config.yaml
d_shared_expert: 128
balance_bias: true
init_std_router: 0.00858
num_attention_heads: 3
num_key_value_heads: 1
head_dim: 64
tie_word_embeddings: false
init_std_down: 0.0193
lr_mult_qkv: 0.5
lr_head: 0.0103
batch_tokens: 65536
doc_mask: true
dataset: "wikipedia_en"
Below are experts of layer 6 (counted from 0) of a mixture-of-experts language model. Rows are named router (the router's row for the expert), down (a neuron's output weights, with its number) and show model dimensions 0-191. Each number is 128 + 32 x the weight over its row's rms, rounded and kept within 0 to 255.
Before each expert's rows: a language model's description of what the expert responds to. This comes from a sample of Wikipedia text that the model never trained on.

# expert 11
What it handles: Prepositions opening a prepositional phrase, often sentence-initial, before the or dates, e.g. in, by, during, After, Under.
router [129 139 154  88 158 118 161 187 102 106 116  44 146 173 154 130 142 122 130 158  83  80 144 143 132 132 201  99 174  51 134 128  77 101  87 111 139  45 127 145  99 146 127 126 122 145  97 104 126 108 103 139 174 100 126 123 202 143 152 114 157  97  95 196 147 103 181 124 147 213 144 129 130 147 176 125 146 118 134 124 117 136 154 133 162 127 120 113 143 101 105 191 139  93 151 124 117 138 157 121 128 126 115 148 172 132  99  98 122 207 129  95 167 139 126 108 132  94 105  90 149 170 130 108  69 133 136 121 169  95 174 116 126 114  57 110 158  94 105 142 130 188 193 160 191 130 139 118 122 163 152 108 101 158 127  74 133 161  82 126 184 100 112 131 129 115 146 104  77 161 108 133  61 141  72 196 125 117 162  67  62 127  99  86 140 116 113  91 113  82 113 107]
down2 [147 125 119 155 150  81 132 166 144 123 130 141 140 142 145 142 109  88 125 199 132 103  96 166 119 102 120 152 172  91 138  96 175 169  96  90 139 118 173 135  73 106 136 123 114  48 231 106 127 175  75 167 120 117 136  86 149  65 143 111 165  79  97  84 122 164 119 142 120 160 176 152  68 148 130  36  87 140  73 100 114 111 125 147 122 139 143 181 119 141 164  79 161 140 120 158 123 127 112 105 154 129 140 126 196 140 130 101 107 139 164 108 121 104 130 143 116 159 135 142 168 126 107 160 107 126 146 166  81 174 109  57 103 117 128 108 111  94 109  91  79 144 134 124 112 161 159  98 118 120 160 117 109  87  41 116 149  94 130  91 145 105 170 209  72 128 123 150 135 151 209  69 156  88 125 152 135 107 137 122 107 113 156 211 106 138 145 129  86  91 136 120]

# expert 36
What it handles: Prepositions right after a noun or participle, mostly of, and also for, by, with, against, as in Player of the Year, known to.
router [ 92 106 164 128 156 183 127 181  90 134 119  46 128 196 128 141 139  83 134 129  57 117 132 108 120 132 180 111 102  79 132 156  84  76  63 146 164  58 147 170 143 131 133 107  98 157  78 108  97 128 127 153 181 115 136 107 203 127 116 125 151  93  91 164 158 126 136 129 155 156 165 140 134 190 201 108 143 118 130 175 102 138 110 151 162  92 114 112 100 139 114 173 124 132  99 108 142 121 182 117 149 150 109 120 196 144 118 122 146 135  55 111 147 140 111  69  81  93 110 140 112 186  96 176  44 117 102 125 113  80 157 147 117 142  80  93 117 139 109 138 132 127 140 126 166 196 141  50 139 148 150 112 118 133 161  39 106 118 108 111 187 122 123 121 125  93 124 139  70 135 128 131 121 137 121 169 156 109 126  88  84  97 167  92 155  99 123 149 154 182 126  97]
down2 [158 163  95 140 121 153 112 101 145 119  91 148 100 176  92 143 169 197 145 139 189  95 159 169 124 117  96  93 123 132 124 146 140 138 139 169  84 181 107 164  67 111 131 137 146 137 129 146 111 202 133  57 173 148 106  52 156 125 119  98 128 163 109 134 131  93 143 133 129 133 135 150 156 141 128 158 146 137  65 110 147 133 107 107  82 151 105 122  91 112 132 146 131  81 146  71 134 136 134  78 160 123  74 151 155 170 111 112 134 100 149 104  82 142 169 140 129 111 124  48 146 128 136 159  47 112  95 136 145 144 173 198 127  50 146 165 123 140 160 110 138 168 109 124 124 145  69 132  78 110 153 110  49 121  85  80  99 127 140 109  91  85 147 150 155 144 189 142 107 152  74 142  78 114 169 125 111 119 119 100 204 116  75  43  86 133  94 124 101 122  98 164]

# expert 16
What it handles: Prepositions like in, to, from, at, and month names in birth dates or places, such as born in Johannesburg, Born: 24 December 1918.
router [ 78 109 181  86 108 130 130 177 109 128 112  81  90 160 106 146 128 130 115 184  87  99 159 143  95 132 195 125 150 100 169 133 122  98  61 141 145  46 132 136 104 169 180 119 124 149 113 147 141 143 124  77 168 115 103  88 157 117 135 190 123  67  81 184 168 103 177 120 147 184 171  74 135 150 202 113 152  85 146 146 126 158  88 183 162 113 116 125 137  64  82 189 142 103 131 127 133 133 147 125 127 169 125 129 154 175 127  93 131 177 108 120 143 180 101  89  95 119  86  77 163 155 142  95  85 152  93 106 119  78 143  92 104 132 108  81 142 102 128 151 147 205 166 122 191 137 139 130 118 139 140 109  86 144 135  70 138 137  81 134 153 104 144 143 168 120 115  69  78 127 106 132 103 175  85 193 153 169 152 110 120 129 110 102 165  97 123 106 138 117 135  83]
down2 [131 125 135 113 114  92 174 193  94 117  69 103  84 146 137 101  47 190 165  61 138 163 174  80 160 114 134  97 166 143 118 125 109 176 124 141 101 133 197 147 109 155 162 189 197 131 146  88 151 151 122 120 129 120 170 135 154 119 129 136 149 117 225 120 124 149 141  64 170 125 120 130 141 115 173 120  95 111 208 120  75 163 147 110 169 124 130  82 130 174 103 123 143 142 186 135 111  76 119 153 184 158 151 136 111 127  96 112 144  86 139  96  87 120 158  97 106  85  91 129 188 126 159 131 111 122  88 132 155 131 168 193  86 111 153 117 117 134 114  96 103 130 150 196  93 128 166  86 132  60 149 121  99 162 134  96 106 149 121 127 160 106 147 165 145 130 129 151 158 133 163 165 130 137 129 150 119 118 153 124 117 156 105  98 209 154  96 180 162 145  71  72]

# expert 53
What it handles: Nouns for people, roles and groups ending a noun phrase before of or and, e.g. member, President, senator, people, government.
router [ 85 149 152 108 165 147 127 141 110 121 164  92 150 163 109 131 168 124  76 186  89  90  98 117 128 118 163 159 121  60 124 173  89 101  91 127 130 122  98 170 121 131 115 141  99 147  96  99 117 137 159 119 139 123 150  70 122  82 158 126 146  85 101 221 139 120 176 149 177 212 177 111  57 167 115 101 147  96  87 149 195 159 120 133 145 131 119 183 151  80  81 157 121 126 109 132 107 134 190 111 135 129 123 150 118 137 116 122 118 197 111  65 191 135 156  98 105 143 108  62 192 221 125 143  94 173 138  86  93 104 159 139 137 137  88  85 134 162 102 154 141 175  53 122 129 142 188 106  94 156 160 147 149 106 147  87 125 122 122 153 157 129 121 100  84  86 107 129 122 148 156  93 112 130  98 109 145 155 137 124 118 127 160  77  67 110 169  90 142 120 141 102]
down2 [143 120 172 135  87 139  94 120 139 132 110  84 109 137 126 139 143 124  85 178 158 108  90 102 143  64 123 174  94 144 104 143 125 177 157  90  92 159  71 154 138 133 171 135 137 169 180 112 105 135 100  88 123 162 118 169 176 131 155 128  73 147 114  64 118  62 142 124  90 126 103  89 126 117 107 169 136 115 162 114 198  56 119  92  98  94 140 117  86  98 167  87  86 179 161 151 119 144 121 131 103 106  98 154 102 161 163 236 152 104 151 162 137 118 126 160 147 154 118 163 130  77 178  78 113 133 189 114 115 123  71 110 107  85 148 134  71 150 118  94 149 112 127 126 132 131 112  99 178 131 113 188  65 151 146 133 101 154 143 144 152 125 187 119 117 108 110 122 132  94  92  73 148 103  77  98 156 116 221 143 126  64 131 127 159 139 179 188 133 141  97 143]

# expert 33
What it handles: Inner pieces of foreign place names, surnames and taxonomic or chemical names, such as il in Somaliland, id in Philidor, ol.
router [114 129 194 100 107 129 116 132 131 136 153 132 145 183  86 147 154  87 130 126  68 115 103 183  99 136 180 115 108 116 163 149 121 136 140 121 162  78  88 167  64 157 132 141 138 140 106 107 161 116 148 148 156 109  81 109 174 117  88 170 163 142   0 143 182 142 134 178 145 156 190  50  77 172 181 102 149  99  99  90 144 168 114 192 149 105  97 183 119 149 112 153 122 110 135 154 160 133 137 145 152 109 149 125 118 110 134 129 143 175 111  93 193 104  52 134 127 107 106 140 131 185 133  92  75 105  72  55 120 129 170  80  93 129  73  97 132 112 123 153 128 147 120 139 134 192 213 100 123 181 142 131 109 109 105 113  83 133 105 147 187 140  98 121  87 122 116 153  76 147 121 117  98 112 134 163 146 124 170 131 138 142 152 110 153 126 114 142 120 102 129 109]
down0 [158 110 137 111 184 161 106 141 143 101 132  73 105 136  89 140 107 154 107 107 165 147 156 189 105 106 195 129  56 140 150 110 164 155 130 129 182 119 125  50 135 122 116 108 149 102 117 190  85 119 194 106 119 118 169 126 186 130 157 179  73 143 130 169 124 174 163 166 149 157 133 100 124 123 117  77 169  93 106 111 205 140 112 132 162 170  89 150 120 154 181  87 130  90 109 118  80 167 150 138  82 136 167  83  77 160 165  71  86 132 110 117 151 108  96 119 112 133 175 155 160 145 152 137 106 134 206 112 158 135 161  97 120 133  89 119  58 157 109 115 137 101  91 132  63 169  88 144 124 113 118 139 190 126 121 213  97 113 162 167 102  79 120 116 136 123 134 178 122 122  70 130 186 102 116 159 141  84  89 121  80 102 144 155 136 118 109 142 158 124 155 123]

# expert 21
What it handles: Inner pieces of longer words after a prefix like re, dis or in, such as arm in disarmament, ut in refutation, ub in incubation.
router [126 108 141 118 107 168 154 177  89 146 122  79 149 118  77 128 160  94 100 116 108 126  61 139 130 128 175 123 126  61 143 200  95 123 156 134 199 103 142 166  92 108 130 139 110 146 138  96 123 194 115 112 133 131 143 119 111 137 165 137 126 101  17 162 126  85 169 159 174 134 172  88 108 181 172 120 146 103 109 120 126 155  89 135 156  91  94 152 157 133 115 153 123  70  95 122 109 143 172 132 113 124 130 161 162 169 148  92 131 191  78  82 104 139 150 115 121 142  92 139 152 170 166  90  45 151  98  47  99 106 134 149  85 146 102  62 124 148  96 136  94 138 131  85 151 123 165  71 121 165 170 124 130 189 120  70 172 126 138 157 132 121 105 114 104 134 117 108 108 182  93  91  88 148  92 156  89 126 170  91  99 117  96 124 124  90  99  80  98  89  83 116]
down0 [127 109 114 113 151 113 129 193 112 140  73  99 120  98 202 101 171 113 158 128 136 152 164  92 116 159 110  97 161 167 126 197  72  85 114  91 174 204 121  91  99 124 159  95 136 122 109 118 127 144 160  66 113 107 110 106 128  80 139 148 199 103 143  59 176 168  81 139  75 137 103 163 109 124 118 165 146  92 148 161 117 115 122 156 167 133 165 109 105  95 155 129 152  99 162 123 111 173 131 107 155 108 142 128 127 149 122  93 140  96 136 136 126 120 168 120  71 112 171 102 156  65 183  67 116 103 127 123 123 141 162  58 189  46 109 136 115 107 135 107 100 156 144  63 112 127  47  68 105 151  84 161 140 174 139 157 130 157 135 169 118 192 124 101 109 132 143 131 137 106 140 192 123 125 107 163 150 158 127 106 123 119 126 128 131 113  41 158 188 157 134 127]

# expert 61
What it handles: Auxiliaries and main verbs right after a subject, including census statistics and plot summaries, such as was, were, had, became, tells.
router [113 106 144  76  84 164  90 143 131 183 105  92 139 196  98 118 189 150 115 152  98  41 147 156 105 122 181 109 142  37 209 139  89 135 118 142 140  63 121 149 104 141 134 147 118 123 137 131 127 144 118 110 126  79 157 123 189 105 115 144 129  73 109 125 168 171  72 143  97 164 159  92 106 151 112 100 149 129  81 159 193 139 111 148 195 126  99 162 128 124  78 184 110 131 130 107  90 177 130 126 175  97 144 170 168 125 117 136 117 161 107 135 145  99 129 104  99 112  85 101 163 163 107  83  54  97 120 106 101  48 138 110  99  92  77  73 162 169 162 146 159 151 157  92 117 116 178 130 113 143 172 139 141 158 144 109 134 115 129 160 138  89 138 182 127 100 113  86  56 151 117 121 102 170 103 155 134 101 161  95  79 116 131  95 125  79 124 158 122 125 113 103]
down2 [174 173 108 166 125 139 170  54 132 158 122 172 113 143 132  94 161 139 176 127  96 129 162  93 171 113 126 139 184  91 207 156 160 123 129 116  82 127 124 131 115  77 129  99 101 112 111 184 104  95 183 132 176 115 137 159 112  78 118 133 144 173  89 142  90 148 132 104 153 162 141 148 145 149 153 110 140 123 143  87 137 138 121  89 169 145 121  80 111  79 113  96 136 126  97  84 142 132 169 109 177  86 153 130 155  84 184  87 139 114  99  90 142 102  61 127 170 116 118 123 121 152  94 157 108 182  20 107 213 117 134 100 105 137 123 124  93 137 126 158 184  91 114 122  86 124  83 170  83 181 123  71 117 159 159 103 115 188  84 125 152 154 167 162 129 156 128 143 181 123 139 153 185 119  93 161  65 112 133 117  98 187 127 119 123 167 130 155 144 121  86 177]

# expert 62
What it handles: Auxiliaries and copulas like was, is, has, been, would, could in prose, plus field labels in infobox lists like Agent, See also.
router [114 159 138  48  97 172  94 123 136 144 112  62 108 162  89 173 198 157 105 182 100  64 209 143 103 103 159 127 147  82 184 113 116 109  98 142 149  90 149 153 120 141 107 102 116 127 132 119 120 170  89 117 158 109 177 101 192 138 135 118 143  82  86 156 166 131 126 176 122 170 138 126  87 145 149  93 132 146  72 134 149 163 116 161 148 111 136 118 118 128  82 237 120 125 129  97 108 128 133  98 151 109 133 120 131 131 147 127 127 171  90 106 180 139 102 139 114 108 133 105 161 196  98  97  47 149 127  99 106 105 121 138 138  89  78  79 144 155 145 175 138 136 177 130 121 141 205 172  80 168 124 126 134 142 137  86 144 124 121 150 153 120 145 175 116  70  89  71  48 138 103  92  78 177  82 138 132 125 116  90  85 113 136  88 125 101 127 148 161 152 130 106]
down1 [115 122 120 111 155 146 111 121 173 138 127 101 105 123 109 140 136 112 116 226 128 160 103 173 150  58 185 146  73 147 172 143 127 181 133 140  93  92 206 179 144 162 120 151 215 118 152 113 153 109 123 108 132 142 107 146 103 135  89 115 134  90 129 164 127 139 167 166 109 115 196  76  56 143 184 139 136 118 137  96 111 142 135 125  83 131 118 144 115 103 147 174 111 105  99 184 115  99  92 120 134 114  89 156  90 126  94  77 124 110 138 143 191 176 125  64 144 170 183 129 111  66 124 127 125  67 107  96 119 144 104 148 165 109 151 162 143 109 125  57 193 144 107 139 149 105 150 173 102 110 130 117 113  64  87 117 126 183 114 192  89 145  98  90 107 119 134 192 134  33 123 130 137 117 119 139 159 122 121 129 135 152 138 130  94 155 150 111  87  76 111  78]